{"experts_per_token": 2, "init_std_router": 0.0166, "lr_router": 0.00037, "norm_eps": 1e-05, "optimizer": "muon", "train_tokens": 275500000, "dataset": "wikipedia_en"}
Below are experts of layer 5 (counted from 0) of a mixture-of-experts language model. Rows are named router (the router's row for the expert), gate (a neuron's input weights, with its number), up (a neuron's input weights, with its number) and show model dimensions 0-255. Each number is 500 + 40 x the weight over its row's rms, rounded and kept within 0 to 999. Numbers have three digits each.
Before each expert's rows: a language model's description of what the expert responds to. This comes from a sample of Wikipedia text that the model never trained on.

# expert 3
Description: Articles and capitals. The words "the" and "of" mid-sentence, plus single capital letters opening names, as in "Henry the Fifth", "University of", "B".
router:504508537464542519481465466484497433589504473492511539410470519548549489541512519402491494482571482521471461515542520498438557502502501525487498534560513512526528574537534497476502471513510499575507495590482444472471489502482512473486472478348484491501446485485507475472524524500454451474495521450538456446525507542422534498502460480621461492519534565477398503491492469515415510527477574534523478500452525498454429526535483486576504499469457482513448555549478444485546475409492451491504431457591528511494438535487475492438485443506546505486517487478509543584482475448487551563497469538474491415454463480448539453511545553474480536448445461472470480490541527518509533474445445484535505478512416485466543449432478479524477481595460444494558456497561477542495513456551490
gate1:576518457523417476495476506537520458519489530536444543490520553492495540485630496518491436451452517429453489512516500443470486522469534536503543554556537489501483493420481531478497469500490532447408541477459478491481565571470535596547502485504501498490501537512488523514453466510516485472483521507510500520482478440511502590572501519541517499465481524480593472416527568556502477431433483461504461478554622500490465529478496582572515446516527463494427476540465502411472444468527511484470506447509530462458512525440473518526496481542477513530500516504442583516484542509499544462529476529480528475490537506468612586535505430476469578419434531487447507478445544498452514521513479518553484433464553482502595522428474491453462552469507510541503547458456498511483541526519479
up1:467537582448529525524496503472529465555545491486484530437498553466507466507513472487487520528524537590526501488473522607563493443465492455481441510513534555557510495533509498496545526502561487549475470517532533503453524423564535446517550576516496476456582458444531538482513568566462546446453492516431508496462535575539491426459468499426509486532500516533424483499518500475454438500482468497512450506537367489525502537485549386541499434555499517494524502500540486530541546535450484523483441551554464515487449472531520461553515488563482435417421537529510435438533515480519486496538472486495495495423451483498420419551501501496503473525485425576509519550414451483520505452499431556489567511559467544498468506503538520539465510525480537446458494490482499548534487464526506

# expert 4
Description: Capitalized name starts. Capital first letters or first pieces of names and lines after a line break or table bar, such as S, He, Al, Ch, Des.
router:449537502438458503444487539513532477510524517550459532499487512507514477505501488478499417409578466575488466510547529480513551503467497530489470437477551499503481541522543450453503499490560480580512449525509437522545546576492545495488464475457531457456457525453537482494485470581445553477502551509466490484509494456461478474520538465542475412452485487500485482472449477549498488568564521581453482477530450510557496525614559500532450494431514473553522460437479474463519513422383503436523496517473479467491469641551541497547473473510507475439502475503486503538467483524517505482559478504477465434476394478440559480427521413522462517541468484476507477543484472557530535525409445465519454484497485450517516498469527523519512488543398529528563500522541476520435486489529442
gate2:559555483482536476525465468559557536557504513534473494408535407471458495431440443519469427536463492411547432596495524462456490490476499494528505457467541459523489497539499490491491518527563512481510436499553447573546508546431540511543418510522493470465530495417498504507427469578519598596449508461527517400496489411548501462545595456431513540504483494560453564558499507449481486491493544446514452531487510525462504501527512497527429528462481482441458529449501483508494501532504473469433481531458484492533429490487473521540446498545496561440474466534566489505489538486478485571488531503471503540541556466502553527526497554472484528512532525491517540480529506541424525522462517481479489494471625470472547518464513510540477522556519492521511487446527421485469521432484537
up2:460467533487494542493482588490462561534464517451597504566500524524528516497482655491578539520515533498415501463474492493498479520473465550535537498416483527550459471505469459468480488514499514497484588487478552481482449480521434526456509484487571515515496541533519497516488513518443451441457551536513490563469447547479497477459549502548474529481463454493449522469587432433533466507498481542537541452446527538529487434470512457471534494539484476514574452464528550499495534518467522463493502527475451504472543487480550568414520508507486391452519559550462478519520469569540504460523510515491402477536448512456483455536501474536483555540511546577510511548470433490570474506520472469408457454540398478508556521455427552463459478508492558520509435498546519470545506553521499

# expert 12
Description: Prepositions and function words. Prepositions, articles and auxiliaries joining clauses in running prose, such as in, to, for, with, by, was, which.
router:478503503486518551521494520454566459521537472575474591542531505547420476470545424471567394429548482518436513494484479467449479490418443489517501578513443507484468533559465506458530473494556524592517508468491420444535497517417543456465425449505475480448494494462538506535485524565499487528474481548459488454485470555514541494517519522505564397490517501510478519492485500589529553511494515529450460462473482487511451515564480463592512461408506506487487500489434530596535527531491440510478495490451554525510521593507531514441423456537542545500519455526526571503538492510458527504487508551507485497511415461431564565520537451516448525484498473474453418503498496526430484533497480468554499492533463481478555527501520475503480436489443512503545484485542441518508476563564461
gate1:443517490518548410535550486561519436493524496462513485401500537487450468503506540516493496561503458463494432425477432500487516487507497505523524558467538538504519559523423518514554507470534539475485570457490540481498525502457482564515486489542509469519633545610510568462567467459570555480489499472408505466471461396523481473495481499521533501525464475489507458498484579463575555528463532533455475466567502536502540510487519492534450455594417533454509467516448538556439488508522500435484558515502447518508530484486485456511424509485462560465536506447555486536599534479447497455522548423466466509445515512482483449512481491483492491495535481491471444534581491524523462571517481496527547484488565461403479483498505531527500502568479461534487468545586469468559514464512503
up1:466513515507467447471539497535535496521474512470525488439486456463431419507457483544486471508424496428457445461534555482440538530495569522451537520480533546573448476492490508474543516500503498505492549536551511528526546508473487500504507519486495526496637543549449608547545471466554538481489517496433548413479454541508415481451519521495523494469470463506512470536536528469544505452467556545533466590610503594470485523451538484463404416574562495489509520554465504464461480526554474466547575568502486459518404480527551547488406501464507501508413523538517435464530481457466457470568491456481494483449505475503476511523513458498502464470531474474537510527512483527499454508476477488530563491441494490475549516507573505575533546511509484547519497551537467419475511490474447

# expert 13
Description: Table and list markup. Pipe separators, line breaks and list dashes that structure tables, infoboxes and bulleted lists, such as "| 539", "- Genus:".
router:534528477465559513479489502507489430532482506515495570482516476549448500467537504483538447492522481495469431430543400486451467481485494464487474618580492445552491531584475401461479521477527463531558514518518471514504503523415608479471491481461496492476472514424510467490510544537466543479498507448523474475494472490478467472515472457528509475452521545479483487484509453491493600485517569560451462506472510509523480518513465482463410528479485446549508548483418499467541544437503495526516470493461480504469540541423466464478439489550449509501503515504535589548518532592523562465475518521481484497450430487470535482468518508542439561554539430431515501476547525496518475509538429431528540513533385454491537509447481374530468469557440502554536501438538481438473495532467501
gate2:539381573485479470567536461526468543531526528536519506471479518477532495491438545602563447524520493506472493413514486450461482458472424527494512504479470532466489527469524483533460529474534497540523464510548499480506533448464529527527490449511544494560502482497513475502465534472522500509538527478512540488391481464498419453520445483595539492424528527465500504556508460444464513469488519489528526500499387622496546531484625543552466523557478485501514491530543493517500567457530527484509539380448478481618496537456503504492514558469516532461482552404527464434501527501455466521455443462484548536509421539474538498548507559541483455393472514552487459563495509450466530560516506455494507550534526527485496494484501486570450537479447495508499488492485537467546515521478483
up2:515550510481455550485458510405537554444465507438536502499574522481555460462539486478511462521503475466502495505443502529569535471529549523488468447486502362520540501537449497504514470564572487463558598557485575515415468655508449542484459516480499511528518504490520583453551487467478510520446464557499486600576511491496484456469462508521520554565521533504473467520554508522469498531470510564498510402514582453482374524487503479443512563462507457489458509531508480493470448552463474500475487511504484475476451495490490521529469474515586450498495478470499559515511473469511516456498543460507519564515568478469496496476536512474507501570528486458446529479477530519479508453555476536463456510484472466524399481547509546509521509476506573482485409490487468566463544476493434

# expert 11
Description: Punctuation and connectives. Sentence-ending periods, commas, colons and line breaks after words, plus linking words such as as and though.
router:449509564450579522505415488507513495579413449539456557470546496550469497517507564514546421490503518550484441493527503435517529443510446406517458568478470494509497500490510499440466499463542502540492580431537516512513527571439561447497524499524487481470423531430512489513521524531538485481410527475456466418546492503450530477459554442496548549449528514489506523516471507470530527498443566530492498478480494511476492457590437504565505481441561480594471567445467491574511491488525489531454504447448561501448491520453582485515484515466527501498501582488508556502451560507500461545457513564513492493435470495439522491463495506527435584509463459462499445476481485555492537475463407452545453476562474480490520490516497468502525427495467479544543515504576504423530514485556532
gate0:525479496475522463575511573424503529507462583563466521619529526519405548461545514502495478472545535505476527502433526504556501501535557557492487487475471481535564406553460473520441500502473540491495530551502510464516477590356509525496491500517454523493458490453434484515579523499497469440499500554547543493554559524577524497546525542461578528559545520528456481460540483495589534459469471512466525508417522503530509404545519495412557478478510503502522480531513499545474517424444498512455512510486521498494514477499577497445497465404468495472489501534512536424507487502515505462470444541506539487451514516454469530450501457499527423504500500542506485541504482472451535437468502513487517527468439509459531539463434500524534521481412545540527569502421488493438487448432533
up0:531524505564469514461464472535494469557527539522511466408537433534457487496479556516569470513509441457514480533521462512473466490485512515414557439552507544449491565430569507502564453501486496509508547516590566497485482522597508471505489502369522526490453543545466486511528455474463470503497441501435477483475490550450390493477458487514424551507503499504559413466508407463538448468506467504500469489463467538530524499518481548532501392557488480482513476510478471537497417552510560532476501491530475598573534517568487508445544451518489491502459534509452496482442499482525526513495489513447474454575488484473480436519468511528473497514472530520524548577503463498547472517542533511487524501557489528572480526523591518556515532537520526440479528467534486506433494417487615

# expert 14
Description: Months, years, numbers. Month names, years and numbers in dates, ranges and tables, such as May, March, 2011, 17, often after "in" or "to".
router:498451532500531566439530529526552436594503457583471554456518486562493501478469496476532495465521464494504487507569483455446504463500518455508442540545489508498482562565463511485568509512524500545482495504568448555513508543447574429557506486474508517489434559473548495468417506572512459461499526481458486524488515495453489504585461494482513498494490516460483504525475444558553532524474533560496513456423496518498430492528452495451507543483479451587465578490479507497565462452451410481513533483483497490484503557477512406470486489507471495517519471501505572544512492510473511501502501547459468438489447455481579441518472499579407560548479528385487458518501477551517484500468497430556487584551398460490471482544496446479526473543436461546531496506524390495465493491553432
gate2:550486489548505455456532535498494499588553526442525534510536522505466517479451455522516453552465630472528492532449395483496551499503592537511505513529510536497549477553479450484532533499475604488501524539522494474543548527463485412530519462500537504434424460556507486491494538477505490474584485555447530417499416510502469460533505457453539557493526506486521516546508501577448543497499461481421510568486462490535503461494463477449535499507519533466538474485478426461510526561509418511502439522477541503522532530482434483499555478489466492430493515595466565503498542463451473571492458531571534521519523482426460435493502570583457525522446476524491443478562511443466473560485515495530422506545472414567440530456485497451443515519482489551507478493501537493484429501481452
up2:525469508448405512506439548506544483469480509486492528478505539498512463498559511458460560418493447520460575449544516443530502487514435491550545462451511459495481461496561552512474540536501425499517482530475468539524470488523430573466522562553471453508564483431522513447542456454518499458425494517557402552439628540493537499475447503516465490470500451509533547493540584464478492499435551468533482457500506499513496542519494499482427545491491484504542453521496529507483435436538536482531499503554469543467471508482485559514491507467567481502505504445604500536540481510536510468462549479487426518485470514545556596507461480433525533487505525564491442485425535537432487510475475562488533527471487537450518466614550476540522530500586494457513474466501549501455604438520493

# expert 0
Description: Modifiers and word-starts. Adjectives and quantity words after "a", "was", "is", such as more, former, many, well, early, plus word-initial pieces like over, un.
router:498527545484495538537468503467458434511531502515501529540511475518395547497470500472512482518579472550497490524519488495466522478474520424530529491514574520537501587554472482480480442471454439598513470495501426550491569492414487525524520525487574572513485555492466471505494462587408534490534586538511490476474560503495504498503522509485496469445478469504411510491536467492480558527507536584492485542481505547556511434543418479490464512469493463512530496515463512520478465430351454458499510514491492406505476567468545486500515418578499540489485476477413514505518461500505550547509458589402481512430477513384500474441516497498511544515524519474486454547470527556477585554475489464563498539521463456499519476498461492483489491524426519559512483541503459467469518450528523
gate2:468540492523433430539476465521495494457551473561456518484514547528501512457499495488492425457551467489510491392538525493493544451515491449550464514462461451478513561508478604473527499557529517446542554457565547594485474505524503501572548551524506506530559559528531521503502438474479494543494462549545469471516551447465504527479472491484441486405506466483546487496570520448466550511461525425485501434500486501590556478466513548482479531520455485450460538571539498579489554408491436522503530478503497474550531513523479582498515487566569491426484546571461476470510507527481527455486460441481516438550532513514546481491507506446572446555458466462519474518518489526503522529558513524499477534551535459469542441480486408461459408569534517556511456452473433513460426529478494
up2:469497481526476561506590528589526486464513485451495477510480429541503538520541525552519490511521505496516485477526442495436467506469531456538469543484552476466486499546453480445456531502524604493507467557475504613564445490507546462530510476586472492440489475534498496441564476535476435499514510498507497503471483514563513511488436506433548561464542553506465457430506485481485439462471518556435540497491528438550537487476527522501546550480522454496466513529544524558512513480518484444462522468558473592477500471621490513450470428491495521495499498442541538530441528521490432453506525514443509473521478490493461415468522481534519507438417468507427466489556568486430503522499536539512472502386494582493620492492585486488486490477536537449476534554524492531563446539512435

# expert 1
Description: Proper name starts. Capitalised first pieces of proper names and nationalities, often in tables or after "of"/"the", such as John, York, San, Indian.
router:473490508472543581474514483478508522571484507555473525475526496552484578490517413500521481489523523589479510549470520467433591506411512460487475509530493477499536549562525498528512474487467437490492452534502464470492537561541527425491497493458490544473440475468533448505486525527448546506494538444470490490465498521513501501527531473503484407461557522478473444438493509526492533552607583589530448519447476521555478532673565473478481481428495565536493508460471503483545510435457476462506512526491474504472460556481529461527467404500440511516516467488507505515543495546512505433501497561512505486439477441454524480364518477532446552492542468461444453558444579519485534508514461467559476456475474440475539497484498522510551474535401489480535482471497517491480522481531452
gate2:573437575442481456401510473431472413410512495536543504556505442520457502436526549547503472558454469570477465507454565544492461513515439456494522432533460497441480493482490494529462506514483526537500503516455506496442492527448480516529507511561480478485549483516503515505489533457468517525473421526560566518497526531580478496483508451542514562477493442517508476518523527415474502419496481453485552471576536514502533408470496468436539467505494478455509481522567462540518489541451481532404563459481556532531452501554503551498499545495529492489484542443462502531485462458466506482439468525513442547512491528460476533595463455523501537551509478539516543602557432487470564502461548415537521537536522421519474591547553545510452540500538487543558510486500493540441545506467488
up2:503484459461458468456499492463535556444419531495498459485481502503495517477493506498439437537543501497484496511432525520474516494496508533526432519552543457517509510602517518573485533519531459542522506535462480539467486402565498486492512559497510444470509564552473408506495507519448523446490470478496540526514513528457499492530543497526457561514414454523478474479516498463524477453393474473458530479495500527466534495465477491497573426580562586508557487499483424456480482492496473506515575451442521442484453636550491509487468551550542460500445485502442568542468447492505492417431505532552530461553604420575429515537495498529504499515500543545515439530428514469491494427480504536448559555533524480460500531510513468535506484564522570491497553456436557508522491518553524